From a checkpoint of a small mixture-of-experts model trained on Wikipedia: 80 experts in each of 16 layers, a softmax router.
Below are experts of layer 2 (counted from 0) of a mixture-of-experts language model. Rows are named router (the router's row for the expert) and show model dimensions 384-511. Each number is 128 + 24 x the weight over its row's rms, rounded and kept within 0 to 255.
After each expert's rows: "gets" lists some tokens that make up at least twice as much of what it gets as of all text. This comes from a sample of Wikipedia text that the model never trained on. Tokens count by the router's weight.

# expert 60
router [129 145  83 156 151 112 116 148 124 139 102  98 139 132 134 108 135 161 167 128 166 160 136 150  92  95 116 145 139  87 169 132 122 110 144 123 107 133 151 117 132 151 104 106 166 189 164 153 143 112 136  93 162 118 128 152 125 149  87 105 126 193 123 149 130 120  95 106 155  79 195 130 116 147 134 153 127 148  95 172 153 169 125 135 161 120 116 129 130  99 115 165 119 109 122 104 116 109 199 109 162  81 131 123 127 102 128 136 178 137 135 163 125 109 159 124 129  60 137 126 140 125 160 117 113 145  92 121]
gets: " It", "80", "es", " him", "ers", "s"

# expert 47
router [122 133 125  90 118 123 131 126 128 100  86 136 122 131 119 140 175 127 114 107 107  78 135 174 135 186 143 133 135 160 102 134 112 119 129 105  71  78 147 122 117 128 137 107 188 152  95 142 131 123 149 109 126 130 126  97 116 101 100  90 130 129 130 114 135 136 137 132 120 129 162 129 177 125 134 171 169 146 147 129 122 141 133 126 123 125  85 170 154 178 145 121 125  70 133  91 118 156 122 157 125 140  73 103 140 118  92 146 130  79 172 137 114 142  96 136 115 106 137 123 137  95 166 132 152 133 150 133]
gets: " the", " |", " -", " –", " (", " —"

# expert 32
router [125 134 111 119  99 141 101 133 135 108  93 167 156 122  88 116  84 129 105 147  95 132 143 103 130 117  77 120 156 139 150 116  93 118 115 132 192 154  90 145 141 116 132 103 134 117 143 111 150 115 129  97 177 132 123 131 170 142  91 164 140 113 125 137  70 144 127 117 126  85 108 139 125 135 145 111 138 108 148 135 177 114 130 140 135 145 119 160  92 130  94 172 126 137 119 114 130 171  65 139 147 159 177 147 133 108 115 138 107 108 106 141 138 111 138 121 126 127 141 130 107 156 142 109  85 138 156 122]
gets: "\n", " is", " on", ";", " it", " ("

# expert 40
router [149  86 148 138 134 109 134 154 128  73 158 158 143 121 119 115 103 112 120 165  98 119 125 109 113 136 113 157 129 152 144 100 113 145 152 139 118 123 193 129 112 109 137 159 159  81 171 112 121 109 119 113 157 128 127 132 154 122 143  79 126 150 114 109 155 140 120 122 142 162 133 158  94 141  87 114 129 117 113 147 130 115 127 126 164 113 124 156 132  84 139 133 117 106 138 124 122 133 117 157 130 156 152 140 128 137 108 182 145 169 135 174 123 142 140 120 124 116 109 120 104 159 120 120 125 135 122 133]
gets: ",", ".", " and", " |\n", ")", " to"

# expert 38
router [123 111  91 159 127 116 143 114 123  95 125 144 148 123 151 105 167 139 140  96 171  84 142 118  81 105 144 115  89 112 134 117 105 104 172 167 186 125 108 101 122 122 127 154 114 126 142 159 142 136 166 127 138 129 127 132 205 127 128 146 111  96 131 127 137 111 162 134 161  91 111 112 121 110 130 160 133  81 132  87 142 122 135 133 146 156 111 120  89 160  90 128 159 139 106 136 134 142  98 130 121 158  93 137 133 116 172 125 177 147 134 129 106 121 105 132 137 113 120 138 116 146 173 130  97 122 153 151]
gets: " in", "\n", "%", " also", " In", " not"

# expert 59
router [131 130 144 116 141 122 127 156 151 128 143 120 120 111 137  97  92 142 142 147 153 142 115 148 164 106 126 105 156 138 106 133  87  55 131 107  99 141  79 119 135  78 133 146 112 127 164 128 140 159 138 155 122 124 126 128 165 156 192 141  82  97 124 147 130 149 126 118 137  44 175 156  69  85 118 118 124 114 197  97 138  98 140 130 109 103 168 106 111 139 148 130 146 100 125 126 129  95 150 131 153 118 124 149 129 100 103 119 108  76 107  85 141 138 130 136 121 139 106 122 132  85 126 131 166 116 122 111]
gets: "20", "19", " |", "–", "|", "30"

# expert 74
router [ 47 133  89  82 130 112 107  99 128 155 130  95 135 126 148 142 134 111  99 117 110 103 118 182 145  85 175 145 111 115 151 140 137 114  92 125 110 110 132 139 111 129 115 124 130 122 137 145 128 107 167 115 118 144 124 143 134 148 112 152 117 176 131 152 111 127 112 135 142  89 128  89 112 122 120 165 148 145 167 148  90 181 129 132 112 105 133  70 180  83 160 139 129 189 120 140 151 114 139 114  96 137 176 159 146 161  91 148 141 185 135  80 113 126 161 129 133 168 128 126 135 114 149 119 106 107 139 140]
gets: "18", "12", "14", "13", "17", "30"

# expert 9
router [150 147  98 138 143 128 121 144 127 128 149 141 120 138  88 101 134 129  57 139 112 157 126 173 101 115  93 109 140 160 140 132 107 149 172 120  77 141 126 125 128 102 140 125 128 154 147 103 128 175 209  97 109 125 129 130 136 118  82 104 154 172 138 163 137 113 136 146 124 120 117 139  89 152 136  87 130 167  79  23  95 167 133 121 105 146  71 112 181 106 158 147 124 163 145 139 145 118 137 144 104 138 137 192 139 120 134  98 167 106 162 123 142 110 141 127 132 105 144 132 115  98  88 123 144 124 130 134]
gets: " with", " number", "01", " use", " began", "ies"

# expert 62
router [112 144 129  92 112 136 107 123 132 123 117 159 107 137 184 135 146 111 125 111 143 124 136 131 140 132 160 128  98  98 150 120 123 157 127  97 132 132 156 123 109 114 138 102 114 176 110 113 137  87 130 151 105 123 123 128 131 117 139 121 139 167 126  96 116 132 135 102 112 141 165 130 162 105 165 160 135 167 133 139 147 104 123 130 129 111 122 130 113 137 180 147 139 112 143 130 139 101 141 109 146 160 120 132 136 136 110  93 145 204 142 158 138 114 125 133 140 151 139 124 127 123 124 124 150 144 124 107]
gets: "4", "5", "1", "10", "13", "00"

# expert 22
router [110 102 143 106 115 113 127 112 140 152  82 140 127 131 139 134 112 127 125 113 178  85 131 176 107  81 142 146 175 122 125 113 127 162  78 134  82 133 106 113 114 117 149 143 146 164 146 132 122  67 134  91 113 124 130 104 186 103 106  89 159 211 132 123 112 127 156 169 153 126 110 149 131 161 120 158 143 100 144  97 124 112 124 127 143 152 125 178 116  93 101 116 100 147 127 129 123 138 147  77 125 169  96 129 139 152 111 114 124 146 125 140 162 127 173 122 130 101 154 133 130 154  92 134 114 118 131 102]
gets: " The", " for", " N", "The", " United", " after"

# expert 7
router [125 138  67 122 110 114 141 127 117 119 141  88 100 123 127 149 103 112  23 120  92  88 131 115 121 145 152 133 154 161 170 103 127  99 131 142 108 121 148 112 134 157  91 172 105 153 165 127 113  68 156 139 114 128 115 122 146 120 118 122 145 156 131 141 111 154  73 114 133  99 190 135 125 112 126 154 106 116  96  86 138 154 129 119 141 125 120 105  76 152 132 154 185 149 118 118 107 145 167  82 138 119 135 115 131 135 114 140 116 151  88  64 156 147 139 133 128 150 109 125 163  85 197 155 154 106 127 131]
gets: " |", " the", ":", ";", "'s", "10"

# expert 46
router [142  73  93 154 128 119 137 113 113 161  99  69 137 133 162 166  96 116 177 121 108 146 129 141  99 160 176 134 135 182 117 143 113 149 152 104 128 131 157 102 163 106 142 115 142 112 208  92 120 107 138 122 100 124 133 140 147 124 117 100  92 194 125 118 143 109 156 135  79 125 139 150 165 130 104 157 124  98  85  90 153 142 118 125 118 117  86 107 164  99 187 129 108  70 142 125 118 134 139 138 128 143 138 137 101 128 128 105 111 117 163 105 133 117 162 130 138 195 133 125 131 149 135 115 138 133 124 119]
gets: " the", " for", " –", " an", " -", " that"

# expert 29
router [ 91 144 107 148 145 119 136 137 127 102 106 176 123 128  93 166  83 133 139 159 176 138 123 108 121 111 113 122  92 144 110 110 167  86 140 130  91 152 165 104 139 165 171 171 115 145 166 145 127 121  61 142 146 131 131 147 122 136  88 108 121 120 121 146 133 115 165 148 141 124 116 130 176 153 164 164 161 113 145 122 156 130 137 127 126 102 157 129  69 144  68  97 121  98 139 149 146 122 151 111  83 146 107 117 107 124 170 132 122 143 126 124 117 126 115 132 127  89 108 126 104 152 109 110 104 118 137 153]
gets: " in", "19", " are", " T", " be", " D"

# expert 41
router [158 149 146 126 122 121  99 125 148 150  97 183 114 130 120  91 115 125 110 148 151 108 127 113 169 125  70 120 113 136 136  89 126 124 177 118 135 121 131  92 143  91 113 142 163 145 104 140 144 153 133 137  91 126 127 119 137 138 100 127 161 117 111  92 157 138 177 161 113 109 135 128 116 143 131 136 136 105 136 158 146 185 127 135 117 114 118 107 117  89 132  90 164  76 108 144 131 132  89 175 119 129 123 133 127 115 115 151 155 143 104 166 101 113 122 123 133 151 128 130 120 118  81 127 134 140 166 100]
gets: "|", " to", " ", " national", " medal", "rd"

# expert 12
router [154 127  96 111 114 130 125 125 125  89 141 161 118 131 137 188 151 132 158 126  52 200 125 123  98 195 130 151 147 148  97 118 114  99 108 121 116 136 133 119 149 122 101 133  60 130 114 118 133 177 128 143 119 120 131 125 123 141 118 124 180 162 126 108 136 122 147 136 155 135 103 141 120 155 128  96 121 156 107 124  69 146 135 135 103 149 206 134  86  92  63 122 127 139 110 111 125  78 138 147 160 114 155 123 124 123 147 141 132 135 138 136 126 101 132 124 121 165 113 133 127 160 101 121 157 110 118 121]
gets: " p", " between", " team", " place", "′", " band"

# expert 27
router [126  54  92 116 150 106 148 140 135 132 131 151 133 126 145 141 128 142 145 124  91  94 130 180 116 155 200 143 140 137 151  95 122 104 107 106  96 125 128 125 137 157 139  85 123 127 135  90 124 111 144 123 108 135 136 118 142 131 119 123 123  95 135 157 133 117 117 185 112  86 188 136 142 140 118 155 123  72 102 159 120 118 130 126 148 155 128  96 115  97 166 155 155  98 110 137 126 137 128 117 142 110 141 124 133 113 142 120 142 112 156  48 133 131 107 124 130 132 129 124 113 136  73 142 122 121 129 169]
gets: " ", " not", " have", " J", "ia", " in"

# expert 39
router [130 155 141  97 122 115 129 119 131 131 124 194 137 139 158 129 177 142 188 124 116  83 132 144 157 117 185 115  99 106 130 100 146  89 113 139 136 110 138 139  97 115 112 144 114 113  69 110 128 145 127 114  61 141 137 137 173 143 130 161 132 104 130 124 109 119 161 158 116 113 131 126 134 133 122 104 138  98 175 178 106 119 119 128 142 133 142 104  88  90 144 128 115 138 132 144 136 175 157  92 114 141 173  85 126 125 164  68 137 112 128  97 129 114 121 130 129  88 148 132 116 131 174 111  80 135 124 107]
gets: " in", "==", " at", ".\n", " M", " on"

# expert 30
router [128  66 104 145 135 133 129 140 127 165 135 106 139 122 111 143 106 114 134 163  98 128 128 150 110 131  98 132 148 116  95 111 120 116 132 112 150 156 103 143 152 139 103 136 116  78 159 138 133 100 112 136  89 132 132 114 116 140 183 117 138 165 130 132 107 111  84 127 125  83 197 170 148 135 150 168 101 136 188  98  79 162 135 118 104  97 129 149 138 129 147  85 126 133 117 145 131 112 123 167 155 164  88 123 145 118 147 111 100 136 123 122 119 127 119 124 126  83 148 132 146 123  80 154 109 134 116 141]
gets: "In", " M", "–", " New", "in", " N"

# expert 52
router [142  88 176 121 118 135 118 146 105 126 126 132 108 134 131 151  94 121  88 153  96 110 123  96 185 129 105 131 139 121 115 123 109  91 105 103 142 120 129 125 144 104 136 142 148 143 121 145 113  75 112 126 140 119 138 140 134 113 143 173 138  93 124 106 121 133 179 133 133 175 167 171 141 155 128 145 125  64 129 120 115  94 142 134 156 123 100 152 188  76 179 142 121 105 117 134 121 109 146 130 127 143  91  79 103 135 124 155 151 158 102 172 114 117  81 126 116 154 116 120 178 165 131 110 127 141 152 104]
gets: "-", " \"", "%", " as", " by", " =\n\n"

# expert 55
router [123 122 107 125 159 141 114 115 107 127 156 118 105 131 112 119 137 139 138 105  88 162 126  69 101 117 132 132 114  72 133 151 148 117 169 107 101 137 160 129  67 122 135 123 105 113 104 111 103 109 139 171 119  92 106 152  91 165 149 163 118 110 127 139 107 137 176 133 115 109 132 158 159 134 128  98 131  99 128 193  81 104 127 129 145 120 128 113 123 160 105 107 112  89 137 135 118 169 124 109 135 114 134 130 135  93 119 172 144  97 119 151 143 139 149 125 125 139 127 124 145 154 112 163 139 112 125 119]
gets: " |", "20", "|", "19", "16", "21"

# expert 68
router [135 172 108 143 124 118 106  99 138 166 129 138 132 126 149 145 125 129 131 137 164  89 128 110 139 156  83 121 126  59 144 136 130 141 143 147  86 161 123 130 132 104 147 174 134 190  64 133 105 147 148 135 149 146 126 117 102 129 141 120 135 135 126 124 105 129 163 126 172 132  91 158 143 134 140 134 129  63 103 129 124  98 143 129 108 139 106 125 176 188 196 108 113 141 125 109 107 157 117 166 167 121 119 160 129 118 143 134 155 135 103  71 150 114 176 125 121  66 122 132 158  96  96 151 122 136 151 134]
gets: "16", " on", "6", " part", " March", "av"

# expert 42
router [130 107 121 149 101 117 123 113 126 111 154  76 131 134 161 109 185 131 130 119 125 141 135 162 176 148 129 132 167 106 147 104  78  98  76 135 122 117  78 128 127  91 132 155 129 169  75 143 120 116 174 129 118 130 125 140 135 126 140  61 108 160 127 121 102 149 132 120 153  89 138 121 139 117 105 140 102 124  74  87 133 134 128 132 129 123 136 123 131 157 189 138 148 156 120 115 108 163 142  98 135 131 101 137 146 138 181 114 131 159 114 118 132 114 139 132 119 125 148 132 149  66  95 131 127 113 147 116]
gets: ",", " |\n", ")", " that", " (", " \""

# expert 34
router [169 139  58 173 151 123 121 112 144 103 118  57 128 123 135 187 152 122 112 132 129 167 114  62 153 114 159 154 113 128 109 121 166 117 127 145 140  97 157 203 104 120  78 119 113 130 165 124 130 115 151 134 117 114 114 132 116 158  89 107 137  98 133  93 124 116  94 133 141 116  93 148 165 155 120 157  98 146 153 121 110 145 135 124 123 156 156 181 169 123 134 165 146 102 129 106 146 159 148 130 116 108 149 103 128 114 155 117  95 102 137 151 148 138 185 111 137 137 138 139 129 150  72 132  85 143 134 124]
gets: " of", " in", " on", " at", " during", " from"

# expert 24
router [139 131 152 101 131 146 145 146 142 153 104 121 150 142 164 145 166 154 177 102 107 113 124 153 116  61 105 121 106 141  90 154  83 137 143  84 100 136  87 172 135  95  91 117 113 186 176 185 139 106 130 120 131 122 129 133 143 137 135 128 106  47 138 153  97 133  98  78 137 164 133 121  96 131 142 143 134 155 164 151 132 145 117 129 126 125 128 139 110 151 108 118 152 147 141 112 124 113 160 169 133 116 119 161 125 119 101 136  69 106 136 106 117 125 104 130 125 124 134 120 124 146 175 112  64 125 131 192]
gets: ",", "19", " had", "\n", "\n\n", " can"

# expert 6
router [103 146 167 176 119  89 126 127 130 113 163 135 130 134 127 191 140 108 140 104 117 129 131 136 110 159 127 133 141  83  96 160 112 137  99 116 114 144 134 124 153  97 173 120  79 106 107 134 133 114 102 125 137 131 139 131 103 141 138 121 120 139 131 133 124 133 118  99 148 143 118  76 161 148 128 119 122 162 110  66 134 121 129 143 131 111 101 127 121 135 131 150 144 115 121 110 131 117 136  93 125 115 145 122 133 150 137 134 101 147 115 136 135 104 122 127 120 144 138 128 146 109  96 157 146 136 126 134]
gets: " one", "90", "53", "87", " March", "92"

# expert 57
router [115 121 154 152 130 116 112 115 127 134 105 119 156 124 113  83 132 110 134 124 158  65 122 203 154  79 113 120  70 146 140 101  45 149  84 120 137 121 148 149 143  91 120 134 107 139 112 114 143 124  81 126 100 135 135 125 150 153 122 133 157 166 126 143 117 145 107 138 172  86 168 143 124 123 122 106 171 145 151 157 143 131 122 109 112 110  85 154 127 116 172 149 122 184 116 149 145 127 180 107 119  84 129 136 123 117 104 110 117 113 155 146 140 109 114 133 124 135 118 127 142 113 154 110 138 146 146 159]
gets: "-", " her", " two", " He", " which", " R"

# expert 15
router [143  59 183 159 138 116 118 112 129 104 175 159 125 130  95 113 130 141  66 108 154  96 134 146 145 195 110 129 109 111 122 137 112 150 118 137 127 103  87 126 116  96 109 136 145 143 124 149 119 191 133 117 156 132 111 127 128 163 165  81 114 114 125 127 150 154 136 129 120 139  81 108 100 178 115 121 129 131 167 117 153 107 129 155 128 139 138 105  91 153  90 180 148 113 138 120 162  85  97 182 169 105 101 136 132 122 129 142 132  89 118 129 112 111 114 118 123 125 110 132 138 131  82 112 122 134 123 127]
gets: "9", "53", "3", "89", "10", "55"

# expert 4
router [121 130 156 122 111 109 131 136 126 142 163 134 141 129  98  98 134 137 141 107 140 155 124 162 141 165 152 117 154 177  90 110 166  83 152 120 139  94 136 150 115 112  90 100 146  95 149 130 139  96  84 115 119 134 116 120 155 117 109  83 121 162 130  88 159 105 154  96 116 178 164 154 161 152 140  68 123 169 144 186 140 147 129 120 145 124 110 145 158 120 154 130 138 130 130 124 116  94 111 137 119  97 156  92 128 132 147 116 102 128 145 137 108 111 140 129 137 110 119 124 159 102 122 152 117 120 128 105]
gets: " de", "86", " English", "93", "90", " House"

# expert 37
router [113 105 144 162 116 118 129 138 134 153 113 113 135 125 127 163 122 113 117 110 125 128 134 159 127 119 128 102 116 190  92 133 165 126 150 143 117 127 109 129 122 130 127 115 103 113 139  98 135 115 102 126 134 135 129 142 159 143 128 180 102  82 122 125 106 109  69 100 132  99 116 135 148 150 138 109  97 134 131 117 150  93 120 124 138 123 132 150 166 124 145 136 122 141 124 113 129 124 117 144 123 103  96 194 133 133  80 141 161 114 159 205 123 113 132 138 130  94 113 129 157 108 116 139 162 118 135 145]
gets: " an", " The", " United", "The", " H", " October"

# expert 11
router [138 106 144 159 131 117 136 130 117 132 137 146 100 123  97 134 119 150 152 119  72 189 127 187 137 103 136 133 130 166 138 104 168 110  60 125 144 110 122 112 103 132 166 123 143 111 127 122 115 181 130 133 142 134 130 117  84 103 142 133 118 118 123 140 136 145 145 103 103 105 115 156 140 146 142  78 124 144 129  77 110  98 126 127 122 136  68 123 121 106 163 152 103 166 143 122 129 153 127 148 114 113  97 119 129 133 142 159 176 124 127 121 144 109 137 132 141 148 132 126 156 124 167 157 152 130 132 130]
gets: " is", "'s", "10", "6", " was", " one"

# expert 58
router [160 122 103  95 133 124 151 124 119 129  69  96 146 120 146 106  85 100  89 125 117 138 127 175 160 104 112 125 146 180 182 117 124 134 160 132 127 143  69 101  76 139 133  85 152 124 163 103 131 158 143 115 120 122 133 124 104 107 146 164 122 137 131 113 121 140  96 106 162 182 165 168 101 120 158 142 134 147 124 112 128 126 136 120 132 112 162 140 141  94 110 141 168 112 143 138 135 124  86 139 164 120 196 116 154 135 138 167 121 161 107 135 109 108 144 128 141 167 134 139 126 108 130 124 109 140 125  95]
gets: " with", "00", " which", "0", " No", " him"

# expert 53
router [153 136 139 111 148 135 147 138 119 165 143 123 133 128 110 146 132 130 142 161 162 141 135 109  88 142 144 144 126 129 135  67 137 168  85 130 162 120 135 110 125 100 142 115 110  84 106 116 121 102 146 133 191 125 136 123 145 123 168 156 122 147 137 133 161 118 171 113 116 136 180 143 128 120 139  92  94 152 122 155 105 128 125 121  99 143 158 123  87 111 151 119 144 154 131 107 129 119 129  96 105 132 193 110 139 143 100  99  86 167  87 128 138 146  90 125 121 124 132 136 164 165 103 104  96 109 120  98]
gets: " of", ".", ".\n\n", "20", " for", " and"

# expert 51
router [103 109 190 153 117 117 152 118 115 112  80 102 133 143 125 161 200 144 142 118 164 154 127 145 150  60 115 137 137 124 147 116 151 101 155 151 153 137 124 114 142 116 204 117 123 108 135 121 137 115  92 106 140 126 125 142 111 153 171 164 136 142 122 131  82 142 125 175 128 168 106 126 149 101 132 115 160 142 139 120 144 117 141 122 123 135 114 115 149 108 152 120 127  58 119 124 114 177 171 130  91 111 161 162 106 134 127 132  89 139 142 102 142 138 141 125 128  84 147 123 130 127 108 138 146 137 112 113]
gets: " the", "-", " The", " its", "The", " New"

# expert 26
router [155 145 199 136 138 133 127 121 108 112 145  79 119 122 107 104  96 151 118 140 165 135 120  79 125 123 119 131 119  90 121 149 109 133 145 105 114 126 108 166  91 135 123 128 152 104 137 172 122 101 142 114 136 125 126 132  74 118 161  94 144 102 131 123 123 159 157 113 150 104 111 103 165 145 133 137 132 105 133 178 127  71 119 113 130 121 150 124 107 145 101 126  99 127 130 117 156 158  82 129 141 160 145 159 112 126 122 123 184 133 111  39 128 104 160 138 146 121 136 129 125 132  96 164 155 112 119 128]
gets: "\n", "0", "2", "1", ")", ")\n"

# expert 50
router [125 135 209  47 138 119 112 138 123 162  72 176 115 122 110 127 141 137 161 125 100 107 130 102 137 143 125 122 170 147 151 124  73 112  58 129 111 138  95 109 123 122 146  79 108 123 121 134 125 113 117 101  78 140 125 144 129 127 104 180 147  76 137 141 117 123 173 137 130 101 162 148 105 115 117 117 163 112 122 171 154 132 127 123 142 138 136 164 121 108 108 147 143 129 120 152 121 133 121 111 129 104  95 138 137 126 109 102 127 213 139 141 122 126 136 130 129 141 120 126 158 123 144 123 115 117 128 128]
gets: " ", " and", ".", "-", ":", " \""

# expert 31
router [163 120  84 145 139 120 154 139 140  92 124 101 107 117 158 182 152 124 142  68  53 176 129 166 140 152 190 138 150 122 100 119  83 121  91 134  99 175 116  98 141 148 121 131  92 150 164 155 135 120 159  96 135 125 118 127 131 103 129 168 110 139 132 111 109 121 127  91 115 132 166 103 151 143  84 147 100 149 132 163 108 139 119 124 142 126 175 160 160  82  94 163 120 129 122 129 120 177  78 118 101 147 101  65 121 141 118  99 160 181 114 129 137 117 120 133 137 171 101 130 107 166 132 109 105 148 128 135]
gets: " in", " is", " a", " was", " an", " In"

# expert 10
router [128 141 104 125 135 109 107 100 149 145  99  87 153 132 153 159 132 145 143 136 156 120 125 129 130 139 199 114 124 114 140 148 112 101  84 134 163  87 165 172 157 116 144 134 122 100 118 162 115 141 168 130 114 152 135 135  69 138 125  86 144 188 131 150  92 145 162 104 141 142 112  91 106 141 104 108 127 163  72  96 144 137 123 126 130 114 153 136 115 118  78 114 159 147 138 148 144 101 117 155 107 100 113 166 127 145 126 121 117 110 108 125 134 154 128 127 136 129 120 128 108 143 137 120 104 141 121 124]
gets: " the", " The", " as", " that", " to", " of"

# expert 21
router [129 132 125 135 136 136 127 133 139 158 119 140 147 140 136  84 150 119 140  73 197 107 131 168 109 130 111 121  92  78 134 149 106  82 111 115 137 113 135 172 136 131 153 102 142 135  98 126 136  92 156 111 127 132 136 123 121  99 141 219 142 107 128 160 152 149 100 134 168 170 145 162 148 151 144 148  93 151 112 103 138 148 128 127 126 116  37 104 111 182 117 151 142 100 131 101 102 137 129 129 111 131 156 156 143 146 147  78 111  94 137  71 123 114 125 120 126 105 121 137 126 107 145 131  91 115 145 152]
gets: " ", " a", " were", "\n", " had", " has"

# expert 63
router [137 145 135 135 136 106 113 159 119  93 118  91 113 117 116  95  80 141  99 131 122 143 125 163  97 122  95 113 121 109 104 121 124 158 117 131 145 128 129 124 121 117 127 123  97 139  57 151 146 131 128 128 134 100 137 119 113 120 169 159 149  81 131 114 153 142 148 125 185 157 113 152 119 147 142 133 126 118 174 137 110 154 141 132 147 159  90 160 134 101 122  94  98  80 117 105 148 149 125 128 113 138  83 100 111 133 147 134 107  77 143 147 135 117  88 129 125  92 130 127 122 192 140 123  99 125 121  84]
gets: "20", " by", " on", "6", "on", " to"

# expert 76
router [117  88  53 163 149 133 163 131 139 118 116 165 125 117 126 130 137 163 159 117 111 160 125  69 116 115 230 130 133 104 130 129 113  70 187 144 184 139 108 124 148 116 131 118 138 139 139 121 131 113  97 106 162 126 116 155 166 163 104 133 103 145 134 133 114 137 114 137 140  94 127 202  94 138 103 108  98 145 173 131 141 141 127 119 140 137 140 123  94 156 145 101 178 105 134  81 154 125 158 126 107 120  82 164 121 128 109  99 154 160 130  98 135 100 119 133 129 152 108 124 139 136 140 159 108 128 140 154]
gets: "11", " he", " two", "==\n", "b", " three"

# expert 72
router [ 97 150 110 110 132 115 144 163 127 161 136 137  94 140 132 185 171 150 153 137  81 173 125 139 109 121 131 129 139  93  93 126  89 157 149 113 158 119 156 129 147 100 119 150 125 183 165 164 133 113 134 151 146 127 135 128 153 132  71 140 110 158 118 128  83 154 117 117 164 121 144 175  60 118 150  72 112 162 115 115 130 169 124 131 117 106 102 125 169 127 140 109 139 112 126 166 164 117 160 114 130 115 114 145 125 147 118 117 112 106 162 174 133 152 112 129 119 157 102 147 157 124 206 136 108 135 100 136]
gets: "-", "4", " of", " from", " by", "18"

# expert 56
router [108 100 101 209 113 125 117 119 138 129 134 108 135 115 144 114 134 144 162 162 112 179 126 127 109 152 142 130 101 129 162 148 132 160 140 124 160 144 152 149 111 111 108  76  87 105 161 133 142 131 158 143 163 122 117 121  68 154  97 160 111 161 136 129 135 114 170 156 127 171  77 149 108 144 112 138 142 139 117 132 135 171 124 120 108 106 134 160  77 135  99 138 123 176 128 131 127 120  65 133  98 101 103 125 123 140  88 117 146  39 121  81 119 111 106 140 105 160 142 129 109 152 130 111 129 115 129 105]
gets: " ", "–", "|", " a", " his", " their"

# expert 69
router [ 65 115 180 117 131 115 127 142 119 164 124 100 117 128 106 153 122 116 148 172 119  99 133 183 125 129  99 131 121 168  93 137 124 166  82 119 141  83 139  99  83 117 130 130 104 128  86 169 128 111 175  84 118 129 122 133 137 103  76 135  98  89 117 122 125 128 163 115  97 143 115 105 153 114  84 144 135 180 120 139 112 125 140 116 130 158  73 158 146 111 102 148 121 119 136 147 148  82 178 104 157 167 121 121 128 136 112 129 110 129 136 129 133 136 129 114 117  99 135 128 127 144 142 132 138 115 133 136]
gets: " ", " of", " and", " in", " |\n", " to"

# expert 14
router [104 165 122 155 133 136 166 119 131 113  86 110 107 120 126 102 163 154 111 125 206 141 126 150 100 171 112 136 122 144 147 137 141 172 147 134 103 171 120 111 156  94 133 170  91 162 128 126 115 186  88 123  85 113 120 155 136 134 110 116 155 144 131 141 130 157  83 160 149  82  86 103 150 134 127 128 129 173 115 124 112 114 130 127 128 129 122 111 146 149  69 119 139 176 115 141 138 114 166 127 110 112 182 168 129 123 100  74 120 125 105  83 126 144 185 134 137 102 113 123 128 131  96 139 133 127 105 143]
gets: ":", "20", " /", " ", "15", "05"

# expert 66
router [137 146 122 118 136 127 155 147 156 148 123 171 138 131 123  96 171 132  61 119 112 100 132 141  88 144 183 111 115 110 117 134 108 142 176 133 111 126 151 126 156 135 141 162 132 136 131  93 131 156 180 146 121 139 118 133 129 118 152 107 128 181 125 114  78 130 132 123 147 124 120 109  82 100 149 122 114  97  65  98 154 114 118 133 123 105 108 136 117 130  87 154 120 110 142 142 118 103 131 139 130 130 122 170 145 139 130 141 155 117 155  91 115 113 184 138 117 123 113 127 141 140 174 143 134 140 135 114]
gets: ".\n\n", "\n", " was", " ", ")\n", " his"

# expert 65
router [145  88  81 114 140 113 156 120 146 103 147 114 140 134 134 144 108 130 118 153 119 177 126 108 115 153 143 152 153  88 166 129  93 137 116 131 121 124 117 129 141 106 108 135 146 180 223 156 126 214 121 137 113 115 137 133 110 158 151 142 126 110 121 127 109 154  90  75 130 124 106 169 120 119 118 157 148 125 154  93 106 116 120 132  89 125 152 130 150 134 107 167 156  74 140  84 140 128 145 138 177  99 117 147 110 130 159 171  75 124 126 146 133 128 151 134 129  93 140 124 153 127 140 143  96 100 111 118]
gets: " ", " \"", " or", " one", " used", " two"

# expert 19
router [ 90 120 125 172 125 143 141 154 131 121 136 170  91 118 132 140  83 136 125 162 154 116 128 135  92  98  92 128 136  85 124 111 134 147 136 109 109 129 180 163 119 119 148 156 142 136 155 109 128 111 171 182 124 133 124 144 135 154 139 136  94 105 128 135 118 141 129 109 123 122 129  86 102 111 141 101 110 132 192 149 132 135 125 142 125  92 145 135 147 109  92 163 130 107 121 125 142 115 121 113 101 123 143 178 125 125  98 140 144 156  98 115 125 143 116 132 119 167 118 134 126 173  62 117 120 120 118 157]
gets: " /", ".", "ie", "u", "20", "J"